config = dict(
    n_layer=12,
    d_model=128,
    n_experts=64,
    experts_per_token=4,
    d_expert=32,
    d_shared_expert=0,
    activation='geglu',
    moe_layers=[1, 3, 5, 7, 9, 11],
    router_score='sigmoid',
    normalize_top_k=True,
    routed_scale=1.0,
    balance_loss=0.000716,
    balance_bias=True,
    init_std_router=0.0109,
    lr_router=0.00268,
    n_head=2,
    n_kv_head=1,
    head_dim=64,
    vocab_size=11913,
    norm='rmsnorm',
    norm_place='peri',
    norm_eps=1e-06,
    positions='rope',
    rope_base=3760.0,
    rope_fraction=1.0,
    qk_norm=False,
    attn_scale=0.125,
    tie_embeddings=False,
    parallel_block=False,
    extras=['capped logits'],
    init='normal',
    init_std_qkv=0.0461,
    init_std_o=0.0572,
    init_std_up=0.066,
    init_std_down=0.066,
    optimizer='soap_variant',
    lr=0.0113,
    lr_mult_o=1.25,
    lr_mult_up=1.11,
    lr_head=0.00823,
    grad_clip=2.0,
    warmup_steps=200,
    schedule='wsd',
    decay_fraction=1.0,
    decay_shape='linear',
    final_lr_fraction=0.0,
    batch_tokens=[65536, 131072, 262144],
    seq_len=1024,
    doc_mask=True,
    train_tokens=452300000,
    steps=3526,
    dataset='wikipedia_en',
)
Below are experts of layer 3 (counted from 0) of a mixture-of-experts language model. Rows are named router (the router's row for the expert), gate (a neuron's input weights, with its number), up (a neuron's input weights, with its number), down (a neuron's output weights, with its number) and show model dimensions 0-63. Each number is 128 + 24 x the weight over its row's rms, rounded and kept within 0 to 255. Numbers have three digits each.
Before each expert's rows: a language model's description of what the expert responds to; "mostly gets" lists some tokens that are sent to it at least half of the time. This comes from a sample of Wikipedia text that the model never trained on.

# expert 41
What it handles: Locative prepositions. The preposition in, plus on, along and throughout, before places or fields, such as tournament in San Diego; also commas in lists and numbers.
mostly gets: " in", "In", " In", " on", "On", " along"
router:117120140124142136141113131099126153103145135121134167119124089133123143128114098165078150111135139114156117100185161087117166107130142149143099132121117151119144114144099119114131130179134149
gate0:195130172125100142139138119117122122102131122146084092109161150114149156142141127157138133113134155086128106131152151091139147117093145127136109125129143084102133106113091098052139135108128110
up0:135159146119099131137153126162104139108110155103111105126138131172119122105134122097152134129083166132149096152144104123142152099133151143150105123114103088149122151144071132134101106106106100
down0:118113159117158174138149105122136136138132163145155102113152174106103121178082110110146097124162103135131120135092149111131157162148085114111100087162154165109108124101125133121109133124145114
gate1:138123098135152125148115146091137106122087130113152112137146130156096111173107127137142183154104116149122094167129149156131125097170133095152094129148123150100098137163131131137137114129140134
up1:136082142146119118150118144157110144156143127114116123214119182102107115159125169127123088139144140145114146146109101115097113144131140104149149114133156105164111155135148137148151152131097139
down1:112152184157124136152133167102138108166143138112136131161110124118154104155147137109094118153093111116148129125126120108146125123143070097175112129125113131173088150124141108112117103147105107
gate2:143140110171128096148128175141116082135119149110142183113150129116109163146100122150120131127120126106163108095085123160134118128144130144184191111135128138158149108158136128130160104120124131
up2:118149141082168116146123154092170147128110108135143135172141126166135099115109160092137044126115111112093086113162136133132155134153072101121088146115108140095118111129127137128140133099170114
down2:134167127109113151161145153088126132126126134131100158114156115141162096090150191109160083132177104143145083152140150145125141127117110128105125148095115123123135131121126150098142111101159118
gate3:090133153156148115157128160090142088107145127093145140147120103085110106133109101088148122133100117180140109117123114103140129169162135085154129140134136149129112131161120145136125128177123122
up3:140166164155122129154121126084150124123119110094123168132113119119118137121141138142150152134127166146117173162118135118106124160142141099130117179156141145092161134131105186106099105137140133
down3:125151133174151165152129105120066150105135100095145120117096151132142123098157145152137124153137083170132144129138128105126134114121126108123145125129148173140135105127131095106136074105115150
gate4:141103135155153126142092117142112106112159173123089088138129111135167129117121115119129133097097142130136132076143172125100104089107154120093135110137110134141153130116110098140149152110111127
up4:111127145127130156123164129138120085134129064121149148136149115127135153093161087149175128144115083101072133136150077105110116134137130131153140185135154138139097143155137134137124138126151137
down4:144109100110130108141181160144096124158094143109148131138131139093110120129142138140163080140142132118123171109145103144142084113152097131143144133129126098124107133145118093139150129136087116
gate5:098162157117179140126097130133113152105130176121100141092151128112113156116131156128129116148121133144097064143116124146130110129158159153140100107132135168128166098123147148112114155125145080
up5:137169120123136130134129109102104151101122132162114166131119122142115101168116088122130155180115126154122153164132136122172118129099119140095111104117122094134158156149121133102135112127125138
down5:141127133133099145126164097120132123104114122151105164105093111141107113133109127158150165157091127199092155097113131138130115113102114118145136170106136131145106140095165129098164122135087165
gate6:118163155139164112137150139113123139124120122106140132118131102140095092154175126106130118088129098122144117137113083090132114134154089139111118126158145122122099151174112149170170125097146132
up6:125128151108136103168116151137105103118120129124138129135152120144125129120177127099160129102142081049121099136138111120112075157134116141121117139131145148148134158168123153147162180092134121
down6:132151106102132113127134155133102162091122137183095146139155140137126143094137173124167152142149115103145143124142129126135159134117103158117073152118117118145108152084131129122111110139131173
gate7:109119110145123103122176115160124189100146119114126141168151078130137160137106137148133140126152123151104126073118109163128144157118127110122140126091151138148124120149157142121123124120159141
up7:148148083147117116137132114182126130129143088117138147184092080156155160101127148148112101103115157145118176147118128167109155129130140121147142133078168144159134085124141104155156127139155122
down7:142149141119107151143089098147134143099076138162133119164084112134129104086173124116144101117112139147129134122148147140123157072150159143157132129110149137146070111102129161150162127128133109
gate8:111117124130112119138110116076085102098086151117103112090179149130179131093091104147136141085105159138110125160092136117111119120111122130147126081152111131107121145158146149112114152115074123
up8:158135113121093115152129106111104146149091162108085104134157129146118131152088123116135109106097168119151132131111181098118125123129097138147163135088135114095074132103106076112135137113112116
down8:136112140127126126147119153158125090158122083152119139163118116128101098164128150133157097114114110108160096128164145133149130127155149153125138182105104106202158145167118140128112097105091156

# expert 35
What it handles: Coordinating conjunctions. Words and symbols that join items: and, commas, as, or, but, ampersands in titles like You & I, and dashes in empty table cells.
mostly gets: " and", ",", " as", " or", " but", " &"
router:085077117103148116163123128118146151141139134115124169124116110112151109141130114152121163124116160086135135103115147107118154110152192154166154111097129148180171129146116133117124139163155164
gate0:090149133129107088178102158152139125124152102131116132152129135098143146142150110065125136127132174094106167115146144159126092111128144170144120142146140138109124175130149100174126129131151136
up0:154103124115145086120146104129107112116155099122134141126142136086148159125166168106116156101144114132125141159135129131146144156154144129115124091132130163164107152134129145177090121144164113
down0:128100172097138098136138134090119113146141156133148149156147127159125128099166121146109108109128174116116097118121161111138114146196114109100091131125131119158146140139140161127097136145164139
gate1:062163130079121143119106121117148146141087140095186135124060123128111136127132102107078129150154119106099126128177153133131094139104122139091096164142128126114092115151140137084130130125139106
up1:145121128133130117154133134154118152138057121110127112159132125125131128124120089139141133081143148162151199128180116088124104109165131148124127125131139098097142113149123108168106145129117127
down1:084127097135109156149140157154154133122108095106128105152088131134123085131138117133134149108131131144163135150150114126139068152116120123123144189100141147100137134120125095103129119158149155
gate2:092096099103115111168137116127103131115108091169103092099112159137165089085132128131160134098100148113113107121138125159167129102131143107167143102158114143104138140141105130126105105151123148
up2:120113085143153150121091131126127129091114131144113085096092150157082093151078162130129111102100123081174148141119129096120126109109125136166132115128129127131128126137140134179141128128131107
down2:131129127120131131116145107107153131087101106133104088098116142139087108149165149129128125096128135113094115128140150143137170104109103081106164155123127126140084151181135148172147100153118102
gate3:184101160147172112150139131127113149127111187124093111093126147110157121103157133143159123145127145117136100134093141158143161136106139111171130110108095168175098099122132117138146142112152167
up3:104110149125168160148148114084159165070089133100101163122097146108167127144103094156137154126107130078131124158106108124160139139170123143135138103146141100163137102130161137124106088097170103
down3:098127104154098095087110116168131146107109156119143157097109135152112147167113088175152163154097138118145117124138123142124124119147149164134133114155140105114190145106171113133135142147139131
gate4:142129112121076119130172105079110137130174158137139152110109126127140120128136144141098095105127130125151138102158107136099102122187145093139125073142127163152122152163092162103138139076118141
up4:133153145137123122135171109120100121124121130139139164133104107157111146128189135123102076162103123127141103130109157154122108187146148154153124168113103173122140097163132107106120120151120168
down4:134125142091138064160122103132123148127136135125132155098122106096112160115161096141107113125155086149124102142092138132120115103191136164149130179133131151159090141128155139114130122144110119
gate5:067151097146112134144141130116148148098045155136130146175135092117133140123123130174090154143107121095145143157103122183155135149116143125195125115142128139104134099094128138120133105107138134
up5:167081175103103108118154148129109120171149120106091099102120130148127124103116150105113104127157127156090131108139087067093127112126122127074152133135142098163082172172136111096137134124117132
down5:153142101141083160110140140109113109073117130114126130124123071130144122119152118130120137165079125157129162126125111085147125162124173163151151100130155133096135115156147104107121125092165098
gate6:166074137116133159141148091116097139116119140066126196102133122063130125105118132151110134184144127117120118158144118148121125090124126119111100110139129127088106159146156166123125107128141146
up6:084135118117137090106150091133167149155099102125100116155118166181142157119146127109133142111151141140116103102155092067106131126141138123109139121137151109125094109125113133132135105107140144
down6:104146103132135118102145127086103064150121126155162134148113167156110084124136157091123112095173135126119142129124096123118126146123120094130104094137121086157125118116140145150132082108151160
gate7:135155110132141084183115171134138131146122149113146126115100117166119135127163154137150131123130125134124105091112105098093104159169079124141118147125109139134161134153100101159194148117142131
up7:132124138107172143106085128111131101123082154133132122072159132144108126134100131147170111106089119127120164088172104084139117126181097147143152118118148110150116082171088113158181193129144115
down7:121144082083124153081136099127090129135139114145104135116186106162103120110116111140097108127119149122137159140127163118160122149137159095143098102129151129133118083130114132123112151152120168
gate8:161133176107179174127147158126157105146115153133102104116172165111148147081095082146115134141146134107133130142089121126110104119159134128145154109131143163129084101132163123158119137148115098
up8:122156130164152101137110084128117116102136158111140149148102132126154115144119144093105108156109145106136124117107136139079133098108111124149103151087095154140124105156152122138090134141091121
down8:116110132179139119146124089097086148135101155104084115131103135117161161159110137141101112100168126139139123161137128141091163185128138141131106116150137142130115110149186119139128120165130097

# expert 38
What it handles: Verbs and past participles. Main verbs, mostly past participles and past tenses after was, to or he, such as released, dedicated, quoted, won.
mostly gets: "ated", " made", " released", " known", " used", " played"
router:117114126109135110128133104108148148159164099127153164130134114088131180134167104161109157059109147145108120109129160122125123075146142128141150123091133128164127109146132106113103077134151158
gate0:124119151139140140156071116116114149113117124073127121116160103086102135114108131144100149154066120102087137146085097155127158146120124140147126117114176133118104116129145158140119130112130137
up0:136082103160133104112079136124102114100111125111093112146150127105102145107060154158112140103117103130110099113138068106114127126091092119159169138113119151114100140149120109104105122116108122
down0:151137146156126126185128120162168135116092151099102072146163090129141069123106128107131129176146135124114109124144128120124174147080136114119109097128118128050115111151101125118137149142126108
gate1:117140087157129108083154133134104142137120091129171114139171143143097110131124129147104176108116122120127171113143112095084142142145125138115143135113117120130142175127098135135111157095098106
up1:145144149117141111085113101123123110146108112167083171137119167119088132124116117143096152204096154120118108126130148141189155121121083104149113086124157167129144140155121132102122119123126159
down1:113134108138122125127163100130140118166146108149093152136180162108124168171089107118106165107108130132101150095126129213113144136138143129145103127136119157115112114164136138167103119157101099
gate2:156128147177135129127103106128154137130147187136153127107155119071161148120155106149127120116111137097161103116140124109133138092101161111118134147088161140157109134116083115122154126122122177
up2:149131133108137122143123100118166143129118131128094102115103120110147165118139125145123161142111140123130130148067120146168111109115135138159129140142107147150129178074157080121129111150122164
down2:132110137169122150107167045135106143111130094154148156151106191117117134173143122149127120138138104147109157090111106135105123125141137099132118155109104088143124099160167122102118123104161093
gate3:158106102146132098118111126156065093148106089115113099128124115163122103104161132112112101155158143146162158110148161130126163130130114144149143149126103119061123137149109137113164123128133159
up3:118120127108131154120145099133151118139169123143165120121108140146158121162149108120121100163140113134116158143084149146144162119157132147095125152115115161095107098143104123185134114157144096
down3:122142167131113156182119118094111081121120093117126125066146117132128141089163123206095113079114112163124099137156148130140140099124148096130110124119161105142126130134131134121109104091112134
gate4:119147116109145112102143098147156112129178125108136110131137160175136127110167088150110135110093139134189098145114145135154133091077117144131097165112112079116118128120116151130148128180128115
up4:097166148091158115103159103151119135122164134135114161121138153142107135116191151167152145138171160092135150095157135117151119132122112149107105132099086111136127104160109162146137151155102145
down4:165085135162100115159111140165131134122108121116117093140086140130150150147105128121116070156141090122100181152108122138121124152153156133161123106124164165104117113117166089126131114110119094
gate5:161152111170145146141128118149096168095142097097148132153137081139106119137126116129119115116138115123084140130104174069157169142120118139114116116166133152132138123092116162144136067116140105
up5:144160093122108181138129161174097145119135125116088094123097086174091116182134073171136141135107111098112120202149160143159127150115113127123128097140129091131122116112164129144152091129122149
down5:180119117151121152126096141153136170145159113159145103145170115162144153113095116126123150088122131106170109141110118084138118126110111128109149144109141125159123128109146142145107125132101111
gate6:122121127130105117109155087145102096130120147095112141099116124134117084150140137083081094167186128166141078108149146132126159085107111127114112109106135125106140143111093175111183123135120115
up6:084132114116136119136095061117163123134088133127146140119119135166118115131184109111127119150162153154093126119154139156136122161148125153133110119109100135164131122204100143091150119129115129
down6:119154128153126149095115117109129096138134104162164150136115143140117203145117136121109163101098114144124131104101134141122111143110138101135123139126072137154113135098106092140111137096124151
gate7:120090151128150139109118117176141103188115155122147126138131086149067155201137096120120109132145162139139100090154142130152068125134070136132106086134129118142127161147122101114141126126115177
up7:110134142166082124090105110138109109163169134138162112092151077117111114143142141109106099107134115145149112151160125101108120083114124157171120095117094145114104091166126125133135136140127147
down7:100129149150133106113136083093141139124111113114140156159106187155174172114118143137149115133165102204103142097081144142120130120133139145132176129145112138151148153107160153152116125124140122
gate8:136120125084131145133097129128129116138135132124157093159149160109121121118106092139114099113091126141116129095175109059135138113126165118110127138133174150137118134147107136162144175113142136
up8:141102149139123105113106142107136110171139110091137110139124085136128079097104151112134149136117116115130050122146113119102160103156113109097114101152163150166118116125121125141171125134136131
down8:144125136150093110126072161126124131127079150101148137162138135142104072087138098169181154112104102160142154151132136178150098153132095129131132099128127115124137131115142133111187106131112145